Below are experts of layer 2 (counted from 0) of a mixture-of-experts language model. Rows are named router (the router's row for the expert), gate (a neuron's input weights, with its number), up (a neuron's input weights, with its number) and show model dimensions 256-383. Each number is 128 + 32 x the weight over its row's rms, rounded and kept within 0 to 255. Numbers have three digits each.
After each expert's rows: "gets" lists some tokens that make up at least twice as much of what it gets as of all text. This comes from a sample of Wikipedia text that the model never trained on. Tokens count by the router's weight.

# expert 13
router:141110102121069120120146069150173129157156060123151135157110143124144092078163145057146086068129085100141124151166062113113127179103169140161167096121086127089119105140182093059160149117123090103148145126163092093126131084168172104094132099094157115086162158124105121090162145143118098148116127165089129182137149126096093174107077098146200144100165164102131063144126121156124138150128
gate0:111098127147084131187147118125108111174118080097157133169128125135114164150141123117171172123133141117143082100124094117159189157133114139200128166145081141136172111129138105106159165142134184130118108150185128118095155136091143102103117144180118072152081137088184144124071145092081125091083197121065147143122072097147059128135123117140122170047118149111179088168072141064097129140098
up0:151103135142111127152161155098153121158109151128088124155162166116159090162145123117144152163117144121126112110068158125157110079149132154138162155122138126117155080132086141124116161130145147156143171078117112132157185200115087198120155162156096164184110091147167159095107109194119083063121170143142109111144087145130174100152087176105086120072093120126084125120214022191136128149156
gate1:168107133133122160117131099194092150130148112110174133136093101130067131126103135094081100078111087171134100131102167137147110107130136130130143225143124123102136139107095086093156135084097113101141102117128097111069091074107137079139106145145058118105112203106094146093127179119149114119176124113119152149178123112139127148123147129128119148155172180170153097090183107120093083163137
up1:179125132134087143116117109092094132150142147157115123141142139149089186213114134104114153132109119161153127107113075195171070108140095127127139133053132183094187157114135050081145063145105114143098152077062148147157133094108140117161170142125113127185096082134152142088182188115114124109210115128042142138109126134130188134152165136081131157149063143095132103141052093141081078079112
gate2:097101106134140094197158109095106131144110077080126133082134077092142092157130108169146106128127161121116167128129118080139119188107088142096096076166094103141130169168089119181195155073105143152150135124158105076184124143078148170104115103108129214095125154158179138134102129099073099125080186122105154118111088083139111093099071115109128111135159125137101086164107145128146096079092
up2:071111114076074168084134130131092138112142135106140141172134102132075087124115170096142118125138085172141114146150139102111152115128168128089155133172083160099123099140125123038101126106151150134122144112145124162100103073110125093180129129149150101235151182099098127168147046117172151096178107122106132150144144065092119120156163130085113151111086123102162081104182127101070061144116
gets: " | ", ".", "\n\n", " ", " (", "–"

# expert 29
router:071104151104154153140166126104151084120212070123145160133114063176066165140131133145159104055093070072194097163093086119117176174148080088115134126127114136122107120109122161103120144147103150169136127125145080141083130088165082104174079098137098148150114159119150105077101109055145147119149163134116122144113155119061097143124132163184139123202153112124113078083134162157067104139031
gate0:117115201094119202077067147157082081117136148094130166166162151169087166099133153134119111134157144128143095128115137164116057206186103106092106193132123066107155141100180133073160096100124045116118083153190123169158092116113110111113153138175066120160070101144087139139121138066140118093170161114096134147107134083132142106093100170106093161162120169150143141160124184112113125126133
up0:137138113147165104129165103124180172165153175227183107066087158087187079135118141159088124174135114096143158162084128041159174122094134148096180156183108143094118099138091097148088172140155141222076135126194090090145087138104160138111086122093146123068114142159152093101149095107094105182093138185086141099148136136085149188111132116137128139152164096114144142098142148139103141181113
gate1:100143169172131150105112101137044167157109161086118117095172152117112118153167193079116134210073123103150137124116117151132133144156123127123114132145140135095114137121101139108119100131129182134169140088138143165141043129147171068148117121148112071148131172087095142129159084166100122106119119133126130112155108144112129162157129164138146170120142134124156094156139126158180104117168
up1:165100146115105157111120128089147158090112086111120174181134099146154128135084142136116097133141122148162158129098127129081113134122121098137168092131117143171101122125144134122026132165214131120157169144196112136088168153092152173086125131100108205089132109155169101147092106149176128197105099153059154124120120134105112122116121097102111089055209146138154131100112137065069147115067
gate2:082182137151140131121198133142079134171092143139091112176181105156137127128102158128175146160122149099122171185171168139157119163162122162070116144118103127114112118152149141164137092107092166070160091181122168114148110140126087103143160105180162071089078132079092110173155128128183124099073193137089149176157126092115209165143106192120118157065101139116073127100108103130109078039103
up2:141211136167150160091181107188125117146126145166133084158119130115153148114118146077119155126148161102123173181159128096151142132155090092098094118110046161102147129178120152149122103141104120099235152143123144117108189123130124103130114098172133032129124186044072121116185191159145096059098175129108168186107152099102207103145135125172085146106135142107069122077118087138117110069131
gets: "1", "2", "0", "3", " B", "4"

# expert 12
router:064146143107110149130144096085103076149174089092122099145092070170066104087098212141111107118080074101174160156132135068075159146197102113084061115110115220123095119158134121089152153129117138130167105118093124120116086117041129111187086064154064113121127175145127168068124064118129158142154146160096112098079108124047081170116158147106133129169076146134084105060123161139145063132114
gate0:113131187086130109130142131098088173123105135077112106118119132102138113106133174094125183157084136174175142096161173066094125129140153112148081134111165188107096146141120117067164139174157120104150167145065110126122100145127142107163155106132109088134132164166157153152180103122121162135173117100122106115103095137096097196112184162080118126124104136129102136101111148117168068113144
up0:096143156117129110131145133094094133100106120065135120124122145104128121066131160112129174163081153167182146101145176058124129134102139118114064201125171184127099120133119108088135163170146112129149143092060111148120113153106178109159154121133106104137140175163152150157148105135092158169160126096109134085116115127117122198107152184088137114103078140118100148124090120137157088131133
gate1:128131184138111129133100100136102139085154078077146047149063138056104134100150122135075144141131124158131067127164125119165127146108120153228167173119124134137090112206132181131091118143138154135060097155104096101115131087153147157160059115163098084155070211108135100144147077088129145092205161163109149086113107094129141117142171175142110132112112098105176111123087147185124192160133
up1:101174125106124173154176146044181132182138192101117142148211152129155094157083184108086119128165138121158125101058092132108139149169095134112098125089145092101124187097139121099111094097095131137206148133147179108154115164118109124105183149111116128083192106163132119146154143148097141133067110120131123120077170214116126135157127087120110130125117140139128115166166114177140177159125
gate2:116123083189123148128161096158160080087125065144116075104084086151084119123107101118149113123091114137127192163183133074119146196072134114141134077113075126143136094177126120093158154166110141121217109091155120142109178140102183086168115129099128175060101111119123184097150193118166150128114115141089158158083081121120076134125168133118117137101114127138135137109122120079093151149133
up2:119140168165163127097143102140181043103103107137081160115071081130112137088103117120077143096091099143167190190139103129069090128091077130141167141133162111136104123111104140088174146108097134114189157120121179154080146125135093173118131109103109112100113067206132136153158043144110117142081125091174134151133134088176134151122161139123123075134110100146118160101138131153110103113143
gets: ",", " and", ".", " B", ", and", " S"

# expert 2
router:119144185140180071121143181124146081129182131148067096123140080196099154095130158171127117143140106070147145084118095113114168156134133133163151047107177107165127142125101121126099137186153136136114156081137152101176150124112107152132101087178128142130166120116151142093110161133157106191115127123151146119095124101096150159120148039154126117171121162106058092139160090165156061152125
gate0:100071113096131137112146164113151075160156070127135142150107154163081232065115144129109064128147138121163124126089167113149168152156169105168178137177120119116121114148132122143142114176150062158223075081117126069129075147111080133088163110130115103127152117108120111135132096111122096114115099108163110111097128034103129154120124128153136100144124104145072110125099132134126150108170
up0:123105118134094154093135168107060147172107137142055114165092105129159135117156176111118156162079121151112157121086110176137055153155121077131104112141142123098108100117183068166190161105098118157137160109107074117130080130131112134096101140123102045147099143106155112084095143147112101145095047166102117138112120138134102124079072123131129119094136131169124193181111168100149125120141
gate1:115123135127150085114117098160098162113054143101124214082150089113095174175126129224188125154137162125115150133119114164110122179048173137150092130132107120151129136129169117080062102115002115135147099111127154145079154113084150106108146140098143145115051105127091155137191166159088159074136162166082144123139043083094163083139100130130179097136070200159070132107140135110108125097109
up1:162128124124085168124100131096194072141167129166061094126061179171148074085123103014073156137122094126121126115111079141173096086158163156114170144143156095121159125142100118182165136118194110123068118117127102128196080109178125153159122117168107082091143151146188072106097074106156147171083116094148129118106146127172120146144116110141098140157138130065139106157103109160146120154178
gate2:133123117125184144136150075116202145189129153133152104137108137141177209176128181132157170113141113125153142150156197095147154102130134139090159125086098082123141094162105171133152157105076168114078096142130124180134157136129138094079168127133093053139141165097097125182095180145119088087128162165148145144136153158147133153133140125128091115182115074127137167162135115107120089184170
up2:137165037149082106141129116124140139191093086164178169084066158131136162153094167166120085090195158101134227121172155113092121148117121138159130176101128085068129118111148151155136105114105142118122048119127097126141096122131132116108129149104030062148103130163107124131186099108064126111158133151130150096151156108097079136125038141113100171163112107116088128130147106127136164113113
gets: "h", " M", " S", " C", " T", " L"

# expert 17
router:092132167140132183162119107140136087092122066179109099125060115123079143100149127150121135071149109076186091167055131093147105097142181109132110186125132122117138079119108115158143165130107131138115078171121125186109110115167163134130110095123087111126067136201132099134201128036134131147126174096119118136073129098174128140152066152170175160151142147119085156068106166110108159148118
gate0:072195112103166147186203182177108133147116179202089172072094119107074174132143077105143130116076114120143095124174132138134116138175044098100125147114139128154130123153134158102140138131093082134105104128130131127155142108103147106205138130216142123097150157131049179117115187143141113195150144177146135152128113123069131136174154150166112186110129116149047085111176108184116153173158
up0:137128163166117105150141082115156140177140137100097174141141162115106081144057114186131136126177105139088080136136135198167119115132102067187194088181085144115119054100143127135121113186163092147227128114105065144179141087187140185143075163139118111084152141163097133071107152154147139137144127161078207133103155154111113126082118128131129163103117139196105154137130090139148128114121
gate1:130115095085171050090095168165123090134148112098193159112186125139154141131116136148099096172145146129119133162116071150127140142114089143107097073093110121095038097155200119079111107094106021153178097100120119095126104163112099101142160148116078169185112137138144143159137131100107106147127049137132167134111130127165101140079128108160120088184044164112172148139122141180139164113153
up1:127133086158085132067133150070127125166159134126109132096072118114153163079084129128077128138148160120181132153124156155106149150125164069099086173154096098135121126105145116068170149131126142145139157127111115132083164159089130125161155093166168127092149119138209091093124086130141082131227099136140106107085138110143084114160138135145125114182099163157028185110119156140217093152169
gate2:196097137105104175133113188113115102154158125083094055107105116097121104133140147102088143108093104104124088097124159057105146174112093150165132111124140109139135118184145110150089118119152104125124152169150145093149053146094165077156148147145172134120099137101102060118073165196115132127110095124134117167102170105116108126139177140158155113131148189066129139139081109172108112149104
up2:147107145134190111165137104090103113168172147089145157154080174133117150135098110126117179139145121109123162096133133126108125131125138135152088104147121112104078149113137085109045064107119110149079149078068112134118156128138136060144152152104196118113112134083108082127193102149139121127159078126138165069107068133115111156068109156143138099090101088166103110120141081203117192120178
gets: "1", "2", "0", "3", "4", "5"

# expert 18
router:086158119082119215124165152123121108114145088148119110101070129174110133148169167139113128016110121090184076176066078150152120126126142111084133190164117152114152110105114120168092161144107127167098086160141147145089112081153139135139116090104124087109073183169116086143134107011112146121141165137151118126097169094164131157086106162157103152162158156120069129106138157113066155151098
gate0:144121075082141090141149143064203127083153183092107166147207093145121109116106081131142183110111138109131100111057132073084072119076101098108132143104104102173160133095147094039170128116118169105145189166103153141183128116086130160142185125104109154110168145108156122117134125141124125116147147111165100163147094112162163125077159086125161104104109127107130145141123094189166071095146
up0:153145174196142077121126172094106167143137099179142193147128120130079171118160105168135143132216146085129123127151148102105124117088085185105096120145195133086140156115118110136129085051158147129128157176113128145100146158122111106111115163137184110124094081119161127148127099137113195133157172107120079143199177146122139135134073136081136117095121176165074162138195104066155134149068
gate1:157107198141092164135127142093224170152103083150167118131059161108094096125092098142151092088185092229105163125138156150138142144078143197122130132124084120164136136131130115128118130114164168120178119114121154092157170176169107161091094117150113171176154088162120187103132067139128134094149160138119148154139142114162095128134143138133055092128138159115070106114216119125130103091176
up1:133138157171154102154158164106123086114094169131088170139133191098175118102160219113153141107127134116099091135094143190131166147101091151130143099129095136086127081133082164109147079159108142062078141077152112183124217142135100144122164067080213120128203172126209085148109140173126134123079132150079202174117142125061146075127135125079145145144132132105140156144105130114144103162090
gate2:069146134170115152165098143122169143116166156153149114114097164158141072156129103167138183106136124106188091159127150119135156138066139055167117129066133114142160160138126162127104106131128099091172131118139122170156147163159167089098058142136099070063143168085156026131181149097139115160118185128133127085113139212078162140132156139100120113114135109079097129075123073153107154090099
up2:165123114125138105134160108121155166146112154152111135123120151084196122125107150104146155145132170102074137096138135091121117158145147135107127092108156092175100159191163173147109132077130102137182159087127137070166120137145095114127176129159152137124140099147170131135140177162109093185090064145181166124102167135113175161138132109100099135123121128190140112156113108165193157097172
gets: "1", "2", "0", "3", "4", "5"

# expert 16
router:062166171120131125150107110102075142138201045149124125132159046192066120103119129162129078103112084096144125195157099185090115154169101113106149075153124120115137170099119119102097123138133135179144129168153093133116156089121100103136127101127082109064093103102170136103145186162135086195107154118102082113124105151115096144083168122166140112189159151084159082113112110138136080105030
gate0:186121198160143088091138125098110139192192111096177082116120162107030172127161165152121140105153105152070122167115179146089071130094102105163118112125143074140125145147112170185147128072089145081122144188082085127092104153122170141096145186079147110085120130138165101175156137164101155186103106132121116163126175169094125180120083144095124141183220146076159156160119158145148125108122
up0:109134146077124075133102142138161119127126146107182154126106130157079137134107163121153102103224109099119124127124079112108109154177000070131108119160123199149122145154150133132125165124139171144140101133135159168115049104090123136097142099094116153130170081134133121156119123090072092167119117161150120093093153127088067171086130145142153148133123177124176155132117114105143121094105
gate1:091109164090041161120105138117142090145108130118090154093115147114095139089098088167077126121174138145101117178114096147144138116176201224098151139144123109180135144112151135141125121179082111100230080118119118149136150040069087179109157105166115067085103125168158118162120114098169118104173113165151076181211097185152100137126051161119179110181180166098106156181192105146124136116098
up1:150146108107138116131120146031056138115125111103121119118127102142090120138138118156193116103187147157131136080144136131118170087086080148112128105139112079099093126146125100079080090122063163141109084171097135141153107142136117138118102190132111117162085140173092124132128181172115122121180144065113123145103132035074064083098166086178111146114111124188130120104090134104122171131139
gate2:112109135133134146112167134175128066143098177128129085129102119112120126158106102101161123117091064119125111094072139133085178151128168107117065099152136123155186141118123136114196155133158126125147148028078055103112173130102170217121076122129230145165117139143113142156166103108141161128132113147048106127119145147101150173131097132144071134094114177136149098127121147073090095107178
up2:128180129107087110161160118140164097135130097142142057153145132114097063153184091084127206079118154140103148134051139075112141121104120148135123102129161153098128150144124151115168171121132141169132115170162127149182130165090125067100075102095087156111084102065168119098189150098164132150144121110145149046128150177135125130124244198186142166155071141108105174128106156156096073157176
gets: ".", " B", " S", " C", " F", " P"